{
  "num_hidden_layers": 9,
  "hidden_size": 384,
  "n_experts": 48,
  "hidden_act": "swiglu",
  "router_score": "softmax",
  "balance_bias": false,
  "init_std_router": 0.0141,
  "norm": "layernorm",
  "learning_rate": 0.00106,
  "max_grad_norm": 2.0,
  "batch_tokens": [65536, 131072, 262144, 524288]
}
Below are experts of layer 4 (counted from 0) of a mixture-of-experts language model. Rows are named router (the router's row for the expert), gate (a neuron's input weights, with its number), up (a neuron's input weights, with its number), down (a neuron's output weights, with its number) and show model dimensions 144-191. Each number is 128 + 32 x the weight over its row's rms, rounded and kept within 0 to 255. Numbers have three digits each.
After each expert's rows: a language model's description of what the expert responds to; "gets" lists some tokens that make up at least twice as much of what it gets as of all text. This comes from a sample of Wikipedia text that the model never trained on. Tokens count by the router's weight.

# expert 2
router:146165103115122163046133049213137084111082103082110155069153125141104191122112174159095140080163089103114155183185123083101163128149193197157065
gate0:146151104129155149094150112068131118176068102122146125157102130107135105186137113073110158180124120116114062128126141106092130158125120145150117
up0:070140137147143156077127169102122127133036116187150128132100122128074125140114118054116126184156163078176142143160113140156128144173046169158129
down0:119122145093164128135124159107147087161119132103128124109088070079122134130129116119107151141131168151129122175130186180150147127103113113147106
gate1:199063134156178117117148087126097122121091080100098075148166106131076090087206107177138113131146125162156099075135150090107079130092105165197109
up1:125131170139093194117146210123112110107185128107130213169146098153177127154150123091078159176156110082074159098140123181098172184137171132128136
down1:116174185120123121072202114138121125069185087134138201116135116127131097130132147117083149143137096122131124101109091159093094164168145162126114
gate2:126080133125129091194133182122192161058158127171132140194105160137159137126096038080159141161138124178110142119142150127100079118127178155098126
up2:066147063136142140098107105126153125156098151110132135142096153123125134182112177138170124079098095064121109094147154158127121145104140133116169
down2:137112139161122008097129125123127110181119130153153128107116165195118100163109113107177133127096078145175098125163158185127068086117181116160122
gate3:175145171172125151190158126166080133103113130095102175165128112146062141119151152123079102151120156103127117136102139231142108148189153114094100
up3:141111135147144098172144115055113158144157168173187110117111063117109117159137133052167106123159082130126121142170135061120097098128116105137129
down3:156166094171180156105173146132085176133125151140110164108135076141148147134099142120136112217139128182128138128079139144150132127147121119103165
It responds to: Taxonomic infobox tokens like the = after genus titles, Genus, species, plus kinship words in biographies: daughter, married, wife.
gets: "=", "a ", "- ", "species ", "his ", "family "

# expert 27
router:110151113135098148128109130146140062144082128152123071138084100186110164165100092210164167219149174171137098103108140112188085133151107093102195
gate0:165084161122103097170161127168205157161166144084097138088216183115095157119114147134097142088124139150174113142149112127136129124125145132152137
up0:092127111119162132082125122070094089060109133147139165142053087085149071093131168133131105159131077123116113139132138149111078118161151166111126
down0:156148145079152167120146135160067164138167151116075158135117161075131151091070135143140071131144130123066106134126113202161094140115137167100132
gate1:087126062089117052155123162137137162100167137108138158146190123092131151137111127120155137073140208168109089139162135196108192138133128170177143
up1:106178152115097100104132148162149164193147140120143139128135081148139122129174099145114115100135123047140162141074120099076136072069118127121067
down1:124088169158097124129143126112152143122113114137138160170107135092179126146160169147119126149053130104140246157106112088101157099156112158120170
gate2:147109183074168121181156073164084139128135080094196098127166148099114084098150158129110085107137131137158080153102119117131118107075113160157095
up2:126163091123144110148080174192161139121127146138113122160140113123103127138164077155130118137100127181115108132143088125131179175127106174183128
down2:120134099135121147097113157125145119089106137080172046131116102154103124131191144102116137162176127147110115123150173131115186146086216144158132
gate3:119114155162083158149102154166146149084155152113143122099168129087160114165154088105143110130168110133139118143144099151062192115127143232122103
up3:137187152088155093159163114040155127185146095123105118151113111096108105102099100107114139112044131131129067116120163081174105093128115070138125
down3:142079136146148150087164145106182171098151118109158148095057097149108113110122156176127143162073109154171107109048116171106139144112096092104104
It responds to: Commas, including "), " and "., ", separating places, dates and scores, as in Almaty, Kazakhstan and August 24, 1955.
gets: ", ", "), ", "\", ", "., ", "County", "', "

# expert 25
router:181123061160148046124178124135171109111151135099167170123150095140159157161150207105165153137117148183127126127166162137141117074114089114112129
gate0:079131252128131196091145091134123138112175094158117128095122173098131082127093085088095138061151064072118147149099141167182122130142122135138129
up0:149116129145156136133140119107111140115108148174109132096147172074103048135088150070058203117145108109149142149096126197143136144097073176170160
down0:096132109121141145122115077157115131138107127135086128138110145095118107113116117112126090123147101087134082102093202117123204161136089133149088
gate1:144098137160173091149070120149098170172139144104093126126155173105062126149156108203160121134120136141097154126151125196121128146161147146069082
up1:096142123137133157156159119104132144116098119141115125132080218102188131148109178114145122144145157169134124141143113107116103099094096110091142
down1:132107132114076102057097162121095114089141169166115111105130104142090161078068112127070167127108098084197104138104124143114149142097106090099106
gate2:109104080161139104079115146133137146190102173099113138185109158097135134118103110139137200104146090096101130157145158145091134116165118073108132
up2:155216145103176141130123129095178149139056111114132182123173153134138129113127163117138101113183139090157198108106089214090120081167188123158162
down2:110167158156121110155169100071141123112123175114140227168123119173040190119100026050146093160040123061103126144162150141103136164128077057090145
gate3:135090125119140114127138129129129147074108141057183159096091189150182117121111141077164094063148079122168129114159152073034141102123184129163166
up3:060164176120086117146132100117135112130135150099127149167143090107145120108146165149112108165112157147061141129104106123115184109140146080051101
down3:136146117112112108125149131139128133155069148127157158113107097126162111108155187144151141132140079121149123121164136117062125092129120087085073
It responds to: Word pieces in French, Spanish and Portuguese names and places, often after de or La, such as François, Ocampo, Roye, Florida.
gets: "L", "–", "us", "de ", "- ", "as"

# expert 12
router:111175180153113164119135084148087140108144081155128130147102134150116111134105169136045069087152133131180108129199105090104124133027134151177176
gate0:128130090108147145131122130084137192217117135110124103096087095127144147139160080154099141186129155126086178132132139107126104182215099123107102
up0:146123156113184131117101096086128129109146104128122088123129118144130070157145161112194157128150129173118102142094117045133124113068142127154133
down0:107154154102121128060164152151175108115162109139120128098167122082102144119156123129207168099140175152099120116153091118125214073078142195155139
gate1:112111135100137169099151141156116079190115127141058035152201139121102152098132069135151180138147135094144146174084124159158115060117160125083108
up1:134087188155130106114149111057111118098164114103135123179139136100121109142134115124156131077124133142128176138112111118145137133124149093093125
down1:200136173061167128087181119044141134179109102119155080144103133067094105137117105126113119171155077101126157145062134128231185064125160101100133
gate2:087140120087116115067109067080089166182091158121148166075093106116176120075086176161129165148124124130152112127072108111142132134148130136077150
up2:068173133086135110081103128076141118115124122135165161194148141106136125086144127135148159132089134152104136107139097147127132131132143169116157
down2:097089126105197097072183155065129092088077103165169073186102142171145139140083130078098139151117142113119165134105149160091069141105174209118091
gate3:171129101176113100106119084122095164173104128126088091071132158210094124125126106092113130114134118079140191165112107126108180139203114119191070
up3:102167171107165140133148115122134136119156171160139149143126132128148112125186106154167157098136142057157041150112098184096148133151153124114155
down3:102125139103167176132115127162123146090162149170101162160136055103144110137088189174141142132130095121137125117100126132087076076082160077140119
It responds to: Word-final suffix pieces forming adjectives, adverbs and participles, such as -ely, -ular, -able, -ically, -ate, in expository prose.
gets: "ly ", "able ", "ic ", "ate ", "ent ", "ed "

# expert 15
router:151140156116161158159147139147152099126180146125130152048118145182131117135164118149116203146118096179155113152124136169126125206135134168183129
gate0:103120133084156085137116107174193105136163139181118112172128131067112157132090152089173124123143108159155139065161114124133097099145197178107125
up0:115124109122139130126095061133183183152130082103111133138122131066144100127116155118131096087059114089155134144054119108143199174121084169092134
down0:122130174150164120141085019094119111202039085148153157110128138109134133114097139169210113072103107143084118135113161130125101140125079106134123
gate1:045096179150154158132122138153049185170123178168109112152130124108067145124121101132140101148111103133124130128125012135114125154105088173149119
up1:158189125136164114144140144135088124121162165131084119091140129108150151115138077147189135145143101133129128162131122123133117155061123067084109
down1:121069137074177103100130157182122154187080100172175153157071079117101146171105088144104052163148144138164122112094119118183135129100106140037166
gate2:108068104126139089143109157179143148095121120109109103141092134110176123149132172111195159085105071171135170122109175150120156161108132140171097
up2:113149119115068134139126104084117115149174088169161121139132092117090141114118152131078127127118135112101089116154112104151064084136121127142136
down2:165143127099121120069169076108121135157143104149165147087193113109072163123125149138097115131160143164143158148127133148106104119141172138091181
gate3:087152098096146062112158162191125086122099147084092172181114152085104127186133088128131051170107122129159159106124154169176111138148159175113125
up3:120139127146154135121071147087153124157175105131124093133140136110117119107060109110103217056122146109120102109150189128135126080128124174112146
down3:152104137095152161116154102173182137118107130112162118125135112145100104087086167142144146127128138154112129084124109091128112099150122163166193
It responds to: Single capital letters or short pieces starting a name or acronym, such as the B in CBS, Rob-bie, T-ied, Ballo.
gets: "B", "D", "b", "T", "P", "H"

# expert 30
router:118077064149088123123106041137115197170127153114098117124163123043151115104091138158103087131112131070146110087149085098067119121109097121103163
gate0:178152132140126091196106160109124131147109126076085096150171073084084021114161150149120147090151131129128228093144152120138170147106132098160171
up0:142106166120108139125127167110112151145084098097162094125137155135083101149087122147151143125162148107093166129130093131166134081092129113206142
down0:135191113133160171143111167139138193102139127116172085118140147113098027123098110163078109163161143135132191148180115121121144101189115136133162
gate1:143114126135115086117089121195133120175143122135124123130078115119174127149148157114186144081163094159091127185104131157121105150075129073119159
up1:152137148163074135078062145142184171127145160194111118135157132098138084150135071121103136064125121114111148128128125134148150238098116177152092
down1:137112137131122124098145143190107149116130109142131123148078187166066071171137122134117127140107249112164053134125127122093086167151139166155153
gate2:065117133110129151098172104114120088160120064116118177150079162092115130119106152204073141093168118138197221113144117160171182128164131177158069
up2:143150106116131098111098199144097119133135211094149120177077147133130151113107111092098115098114095142086095129085072135136154152174115094137155
down2:096119196116113143171123111149188135083118109119127129149123058058181091117112127136140163214121109132087144123126136132144113071165127185184095
gate3:138152153132110085138158153116199120146134114118129200108097097106186117149103109120091141099157102177080135211129105163111139106157131161104135
up3:169136161123109186114134131104147126083134113185156149135105069099184133097097043168136064106116138092158106126164061111119131141163121098127090
down3:113107185131099037110220135087091152161129197153151161107150136068072089090103081155109112111097090182156107118114113148125179095188153135111184
It responds to: Word pieces following short starts like w, h, sh, as in she-ep, wash-ro-oms, watch-do-g, plus units like km, ft.
gets: "h", "ing ", "ed", "ing", "en", "-"

# expert 37
router:157163210138133087121131172145118175099091092129105109109110182121100069120106125114127110130144105142136147146081117133097117154131204096128108
gate0:154093171102108117082148106132138138173138100154165120121151132158109085162126184117080104133098148128128140144110089110131126201093143096122209
up0:111183123103136130103129152151173135111134109153167120119134082104132083113147096080138085148066148158165132124076120085192098173162139130046096
down0:111141155135169131113112142073082113114124149095120154107134083129138099146140153154097127087108153138170151182145113142151132129120110082103050
gate1:134117109155128155080148138187101106140200160114178191130113118105102134104127133126137128104153146123120116137097171073088082141110116113088096
up1:149081138172102138059130193095097082121118128109091135162126094136112079103111154078118144166135103135140118065000144113145091118154141139119103
down1:101137184067118131141157133122041164138193092104050059177117120141064112087098153080215126172128133166104091115106155150127110177129149146165156
gate2:142103122131102126133083125165164093154166085136067091100135123100169156120077101146103168095148115145086136101184127114151137127157133145124075
up2:136140136116120082163114137102184133144159083153067069138133172092125106136139065124152148121155130132156136075101091115184119131142116126138118
down2:133153107159086074178163127155135106110116127124098139125114167190142096118131158107139098147084109162122140064148091123159131203101076126076066
gate3:218080103116188104122104160165170137173161081084105150068151147115135153152105115142068164131121095138111133147100108154094085159133126157090176
up3:117132123127131083110115092190155075118145130169155140122153155127083125095127165139092133151158066169126118124122109146036062139065154135128195
down3:094133107143077124122119034058097142147157127138203071126078116157188098103121108131168111090100227125117146103124144128104076075146097111127147
It responds to: Prepositions and conjunctions such as when, before, during, after, by, and film verbs like directed and released in film and TV articles.
gets: "by ", "was ", "after ", "but ", "when ", "before "

# expert 33
router:124139154175151145154141139100117171126165095163135116100122150116182131147130098095163204186134132100164173117174050170085111100141115124071104
gate0:175149150142095120150155068112120130130054132116151176062101115159125079145078142148127095116131087093176126148110127166171069115076100131152128
up0:120133112122087178124153107107144129182100188127095115098138130147066169041149119144115136098161130102125108125117116143095128134150119141056124
down0:127108097142124080157071123139157111085141153092155138149163176098118151169091132167172095140066172137112101162079136126141124131096121176142110
gate1:137134129103100106171118109114129101120157144134122154032177183138095070096117164126082138083194069157117117134129128078173104142130142136097128
up1:092134175139134191107113123086076144146126143103155100148112131035144155156155083180057139094148159212132109170142162117122101164131111129112085
down1:135133134124062125160123102137173110142188188210135176113132108129137172137163164160148157083107137090077158180146103140144104075131167128154155
gate2:128122131150127086131106129131118140134060106128131112105107101137094166147177140120152142158168171149094141100135163084107126120064115124135130
up2:091104126108117107125126163112142122110110179094100109136077109139105168160133186152114124145222169128114123121096135168105082117146064074113083
down2:111116107142187085125064212188136160077134143233119144157096106127128126145134090164162098132118163192155112126122134114179150111109157103125103
gate3:123125106082099090078136134151093142128045142081137115137152129114094115124085155091062079139116107140129119132042085132059193092187141094098104
up3:100111078118092139108143110171092050105153137096138133115142180113117159123087141091121104133137144155097149153169127201140109120163141065211100
down3:134155070210133154092139150083090113184106113124174144144156133111087147148166068084119113131146157106101142135113130165181100105090127147153165
It responds to: Paragraph breaks and == heading markers in article structure, plus word pieces after capital P in Czech or foreign names.
gets: "\n\n", "==", "===", "== ", "=== ", "===="

# expert 29
router:146149158164131168104150157095103129143163244090120120129146120195175114123065140134135210095123133139145142092124121201110122065135125147144173
gate0:078125144133096111089108105136132115128088131165127072141140114156119121101111137113064084108067163149111115105155115149179087112241168129147122
up0:088095102148066121105178107140072118139155133131165146163135061137112148118146109130207162099102087107115182160132206086093120105131058112147097
down0:074127131157131077161100139138138057177177081140180129122073160151158089167099137140145159140170102116164112109108120061085128109131122134100119
gate1:123149159169141138162159117086095162111106103177121091116154142139122137106126111105177118173147135160179114122109123088133104141126120083147161
up1:155134105113139172148096161109108156144178128069136147109124129059101117133141133138093092131165112102100171181124159057184126148063159137156112
down1:107102106131113093105147099089104107118148106105078167165164114138201116038124123103115075075106126105166114116162178170181199100089106077124108
gate2:137100144128117119099180113106172125078129078117121180090119168040080131108188141124086158110253170092121075082129126136165159098133111136142121
up2:070110086137104136137063102116116131172113135086126186130110110057154143136130181102114109101094130132151120162078117129143105097129093116118134
down2:135151107114083121124145130129093103080126184121117136166185140121130128151130187092079183099100122136152137183125138115125122139151139193110115
gate3:191156196178136128145101112111121223177109137118117072111158075086151067206110065138132123167146100112158087091115125140129120147149138103148090
up3:184176138144152107086098152104103175141106142147119100112127156112142137141117014131149183157102123144152129137145118138144113106170094108118169
down3:105107158139109186148155101090125088106167113161119119124120112168172153086109089140109116103093122122177137081161121164078130127199121113133074
It responds to: Articles the, a, The, this before nouns in running prose, plus opening quotation marks and the piece after a capital L.
gets: "the ", "The ", "\"", "a ", "C", "an "

# expert 16
router:082070066108115172087091100129100149093147079143146133140152100132138147079098154105093186143089094156085156124149096093111155101134116137203157
gate0:121124086135052137145145157147165084179103161130105129074150149136109097130118144124126117092143152104095112115186099082124104104067108134089092
up0:101160109065092132153153154107118093145064071187143130108076136161117092140168155122176127168133053092067197131069140199159126149098154169148150
down0:102097131122174115099127108147110119111075112089106157175126122166152092150173129191104059149101068109157132141171110087135131140146161167168120
gate1:132118125097136123076159142082078122101134144195074096150146122130150115097178167149143086160182132112138154144130179156125105105170176121149157
up1:080098115163083106099165114084149144163112058122127158116116143132116144119076122096130107097151094090119128142169138087150116145102140143120095
down1:082121109087146096182145124178143161109123125116140107130188132129078145161151115123143166109112124198166117159155137152138202103079139133100162
gate2:109141134176169144101173137096142088094118154119146054137102088162161146132134118087152031151105121088118178134183165114123110190120122139125144
up2:107116140167175160155129115164150124162100158126099110137129091159061119198140096103163149116126091028138156101182183142150100167179086172062113
down2:167227146140127080115115143177099172118103113132093140105134130160100158180113156153106100092113159128070136124126180115169137146172189152104127
gate3:083120203169140119077120094124122041112191182127097133130134141117118115123081150081120094158152119189110100134126130117127129138109157164070156
up3:111154106120165163109129098076144124078104092112097113143138139090196083120123104104193135098137174203123117155096142114076133124141138126130140
down3:125142103132167143132208083110088087098117179130147130165095074144125122106139068138123113138092193067128151119074107136143106153211147150161087
It responds to: Short consonant-vowel pieces inside long words, often in taxonomy, medical or foreign terms, such as gyro-sc-opes, Tracheophy-t-es, symp-t-oms.
gets: "s", "t", "d", "th", "an", "om"

# expert 9
router:105125178107124188098121094162153091156135116168091119159114166108172099128113174138166140140118131101114155166157105129188107133136102164147102
gate0:155145098217133117093102145152117134140103146138100102121123151119214114166133134111109109148070161157208107101165113090135134093101190129149109
up0:138107075126153067154117123107160177135137088085130112062129107149136154103095171158125114095132145139162157174143066118126108070129164138168129
down0:113142130160138080182124063156177172189091078119156144177106145130099084105118117122128095095155165118106169153172110130085171079116159153125198
gate1:122136200134099169120090182121078081123117130046140137157151161135164099167126066096084065101136105124143088169161097102118087198076155095092093
up1:148130108190118103158116149074114157094138095097156084144163141081222170126142134122124123096076130159089148150128144084174134059117126203154106
down1:116102143051147140074104139140112115115157105128166173131130106142166122101158082130148058069062171071140141135174062136131150119144122089154147
gate2:127135117076096091118152162121127105086046159097105161102137178181122166172150112106123205100148163082137060096086154164136209133125129169130137
up2:165145152186133152119117177131165097125156138092163148104136116146096135102136091051088094163112155176126117012131108136146179144125161138151194
down2:104062167127074148154139141132128103112096144117130111141118175119110109172098167177137209163178139089126128116127091127086098128127135154173105
gate3:100093111176111182074134136057123100107095138046148122131134104122109132153083191152143117147145174121112061089125119129104134123088134091163153
up3:175145157117133168157155172160165132128125123157110093177145157143112179150155113154146116117121126201177155172125119122138114095192126176120073
down3:141182242144149096083099160180121129104159148126094171112112108087221127127138112094135126140099105145116110135107126121144138100123143167173091
It responds to: Continuation pieces and apostrophes after a name or word start, often in place names and tables, such as King's, Thanda, Ashburner, candidate.
gets: "'", "and", "e", "0", "es", ","

# expert 43
router:163075136127111193140171176096110154107110102197138156194110130157168179144151096117166125171104081140099131148110125152194145089110139109159161
gate0:082119169146149083109130114134159102134122103114108104112150141092114135168118133144130128109131177189086125137179141088102121151175145187172124
up0:136133129136222116136109060111102108136130158082092114058113120153150148158127173127141134093149120182158092074173146121145154151094131139163123
down0:117092125134155159188199082112165182091106170152116162101148081133154115140146128058124133107140154131150135178137160125131102111135146118203153
gate1:128125035085155109138101120168122133148150135036135124093131126164133159089149106097087132174113190148135037135189151137113154115136070126091134
up1:140093122088157144141109138197134148136134118104114148144157141187100170115142116101062149126102200143152110166163132098166180140097096156138156
down1:126164097158104125169107090127093108109084172131086110125145118089178103139128217177131083068174074154132197091159099110150127102127147115090163
gate2:179098128134161097105121093134220141159139107152138085134138096142139148177136087118124152123113194174155141143154158123160164114142079137100129
up2:142176128154145123154115157157111093128090096154121104150116126168134075101176141141153116146078134104164119085128115133128143106102161140071144
down2:124124131149068107116081173173136135173129130116065125095112140109122125123104110120125100138113081161123139135080163110159116167168170107104139
gate3:155173171077118168136142183160087122121173119128167071119126143126075104108139135124086144142171128109102164138136129121118084150128153134173142
up3:168152140130129124178089117137192166142164099112131143095105190132115107151122120083151091127125150162161184102119090077161095186121142182151137
down3:102136125088116160135132154127133084116181128069163130146143139093158136150156112080137143130135100176167143114167078115111090117133153140140154
It responds to: Sentence-ending periods, decimal points and abbreviation dots, as in U.S. and 50.00, plus word-final pieces like es, ed.
gets: ".", "es", ",", "U", "ia", ":"

# expert 4
router:164135140188068168128119159069119091143187161099105124184107125163144093112159108104180119178082115118060126093083125154159100092175135093090124
gate0:098122095085148107144127107183154112183128092201105118144121137042114120089105150170112138063170105157129095146155105184166109065124149163123135
up0:130157097156198141142093155163088096129117130111105119124092120148105205130091125122072103158115104157092117093142097153134133139171186081145078
down0:159136164119143054159122125142135109105122130149151125159115123140121088100153144130166139135106130106153114149171140120116183152095083135125130
gate1:151113151163141097133137125155175179166077104195133095145149124151112197099058089106134167148069197130152151154085092132107136120084113135109101
up1:108110156064175070179125138109140103138158157081133143117126122118152135133137106121144104114145145104113101111143112177148089151113126163163102
down1:139157105127130118110140083134143101111097127144093122048157092110106144145161143114140174100176104119160135110089087125084154201186092162152122
gate2:117091162119176149090093081138125140085113117158098157071109069147109086078112165141153176103154130116149146128115073131158127071161128186174128
up2:181108121138086074135098120043146130096090218154198108165132127140124125077132136108126116158073198143154094135076173070154152132114119115153186
down2:165105131088108110108135133105087122112105151155116104115090105120108169121129099113163163131139129151100100104101085155119123119130087113121151
gate3:106050126142081128091108083111171139148122129128170160140146124112171130150064122146146102108109130144122099116153146142122152116141137154156178
up3:072127146164092151120132095114126130106108188114085161107119164081140082123071097125131140065166137117115113119213130173144150060159171131157168
down3:079136134115135126169073164127146097170146129115111121133079158095117133156092112146163184132136112148113141094132136129162180131132192140162134
It responds to: Infinitive to and modals like would, could, must before a verb; also sentence-initial To and capital letters opening names in lists.
gets: "to ", "W", "E", ",", "and ", "–"

# expert 20
router:062063183163205170161088120198167178171090112150064114136121165113136085114117136120106094171133140139100177106137175144098193153150184117163137
gate0:139126137131126149114149179159139133126092109162047129117126109109137117131174106142112085072110134151129065175130103127116141091178113072128132
up0:143075152142146140096177039140112090147112143078142209089134132143140147137114103122154164160135092105096074107187113044167106126101102130142157
down0:141131110171157124133147139131133119185159175132116122085128146082056110125095148119130156137133134114140132100207069120174121117137112103154198
gate1:126188167140118115116086152092132183166155116155157102096182130088068118112097108192161098120186099136109136102102082143148125110129093097139151
up1:098090138170104166111056139149139119130175130171128050108165203122120133149074181205132144139132176158081100116102131157103200102131096176151129
down1:084113050150136160171068171124093100123148136122152086123147148161124117138075131131134106126100106129140145137141165116138134116212104123130140
gate2:128133160189100090127151084128119161152219152133117170102164118119156116158083158117131164042127126143117119101127146119086109141130128121094164
up2:163091160112092078130059141099076134123120164134126125128082128091078195173118112110120107152132127134115142113140127067117035171111132108130156
down2:144149132163123102096171122096133133164129107129131141187224141129065056153075106101116141097148115149126103151202166093120116087155133119095133
gate3:190135123155167116112179076114128118128122089157131106129134157147171144132132149145126153089143087131133117122078150164139137113099153191145048
up3:139186097143122177128147086178154145100122121180100148113109146142151126074147161105155170094167106150083174109091114153102118097170114162136088
down3:151108161138147155141151062110144109126121142071196095109137135142094165101112104137137141206182168129110125145077066132114130110147136137177064
It responds to: Word pieces like er, ol, al, ar following ch, r or m inside words and names, such as ch-ol-era, ch-l-oride, scl-er-osing.
gets: "er", "al", "ol", "ar", "-", "or"

# expert 21
router:175123130139090141109119169066082112162151181152139084173061133166177173108138060139150138164063180082088094119129147129178148116149147094120144
gate0:017138183168122112070071108101136086091102148120097107106134083068096158132139119179123086118116077123108118155168163121124063192170160141079160
up0:193128073100103098164138131166126169119079121179107139135117162200148097132142145047166121148109159147161146133083122153171170072123093147150086
down0:133168158091196063091144125164221185122126112099125194094160092142159120166130197163137146168162078222118108068147162151124153115144087188110117
gate1:102074105113103136111152105195171062117166163085116132124122088073124096145127163118110158152140112152104110149119134141110098128167174193074101
up1:140179176149178117074103125130118118137162154136090149093155136110137177087137104144183114092154124155131132102131083157106151143113069073173120
down1:131156147151123093156094109076122090176124132146116124089148137189129107113102097140121110144106145170108135096109097149119120147136141097162109
gate2:142152100124132176124148146154167102131167065167115142096130079085111113124088123145177091088151123080131156116123134085158130164113086172136116
up2:146143101107116145154153150143117156217138118152135128142127136104097150137098116134103148151141122096150142123153118125082122081144105150143106
down2:133137200067172069107125155160159083129136145138090121172126171143122076050111113129183142115110183059136093119106123127089143106153119114140176
gate3:146116141111132157085164121173157130104143072095107173083158083122150070116106136098112114085134085087067141128118144145108185141112140146138098
up3:152150136130159139129086118122179097184160094166150082106121111115189162189140115120118165141137137212110150126130123119122122155154165129144149
down3:193147121137143186137123156182127102105135156061152099165107166169166111174155116119084115157113118130106133094193123144178094170111135145087154
It responds to: Single capital letters ending acronyms or codes, plus pipes and blank cells in tables, such as MAO, NED, MNI.
gets: "|", "A ", "\" ", " ", "C ", "I "

# expert 26
router:169155144102109195160094175073121101132148185161166117186079104181189110110150071084170137158096181071122122158106157149163127116156110074111160
gate0:132128127097176077137117069138134129163109134152106099089192123065136137148090105111194133036143143179140113146146141113088182132076120199120122
up0:132129133186094165128183168097133140107090125120109107115105095121127112086146166110074174130149084156123120069101127120152098099184176104128100
down0:075156110186145068147121162152178132139145143114159154083092087184105095098123111156142181079156166141138104123119103106132113135119094140099125
gate1:144115127076179100162111113122121141120120127109070094131185138076112094169128119108130132106128130111218102106112162141133052102149092130126101
up1:130127067185107128122134140131132185089141170104208116186111141164132105135151095123072126129128118132101158122175139109152099157049134150109119
down1:112120156087137129132147149125071135120107195120111122155132111052177116052104142139090157112166120153136168136154141165140161072145067143108124
gate2:096132105104146087117091127216162115123074150156109138081104101100113136153082122113117120085088080101154098132082133025086148160159151087054106
up2:123108166137140140119160130119119151087107094091135128131109122111162085116139134117122120100171149078119080115163052175140148102079141152177132
down2:147113129126134106164094169177111141115121132098101094143121182069124132195128142165149132099141154080120114157108110139122173131147112139082138
gate3:117106141122131140138165122130134109124174080138092130142173113160151134110126125137088117109108116193166074105153129152134051156072083159142116
up3:088132098127154114156078128132124074147133159091100114110069157088162179177204148177142178120096134109111147148163156157181094137144055156096081
down3:175167045135050074129117131148097121177124140145099152155113137122174080105122136160122121143206120103074189108132078159123132188074079183160189
It responds to: Mostly opening parentheses and quote-parentheses before birth years, abbreviations or math arguments, as in (b. 1950), O(1), (lye).
gets: "(", "\"", "|", "'", "[", " "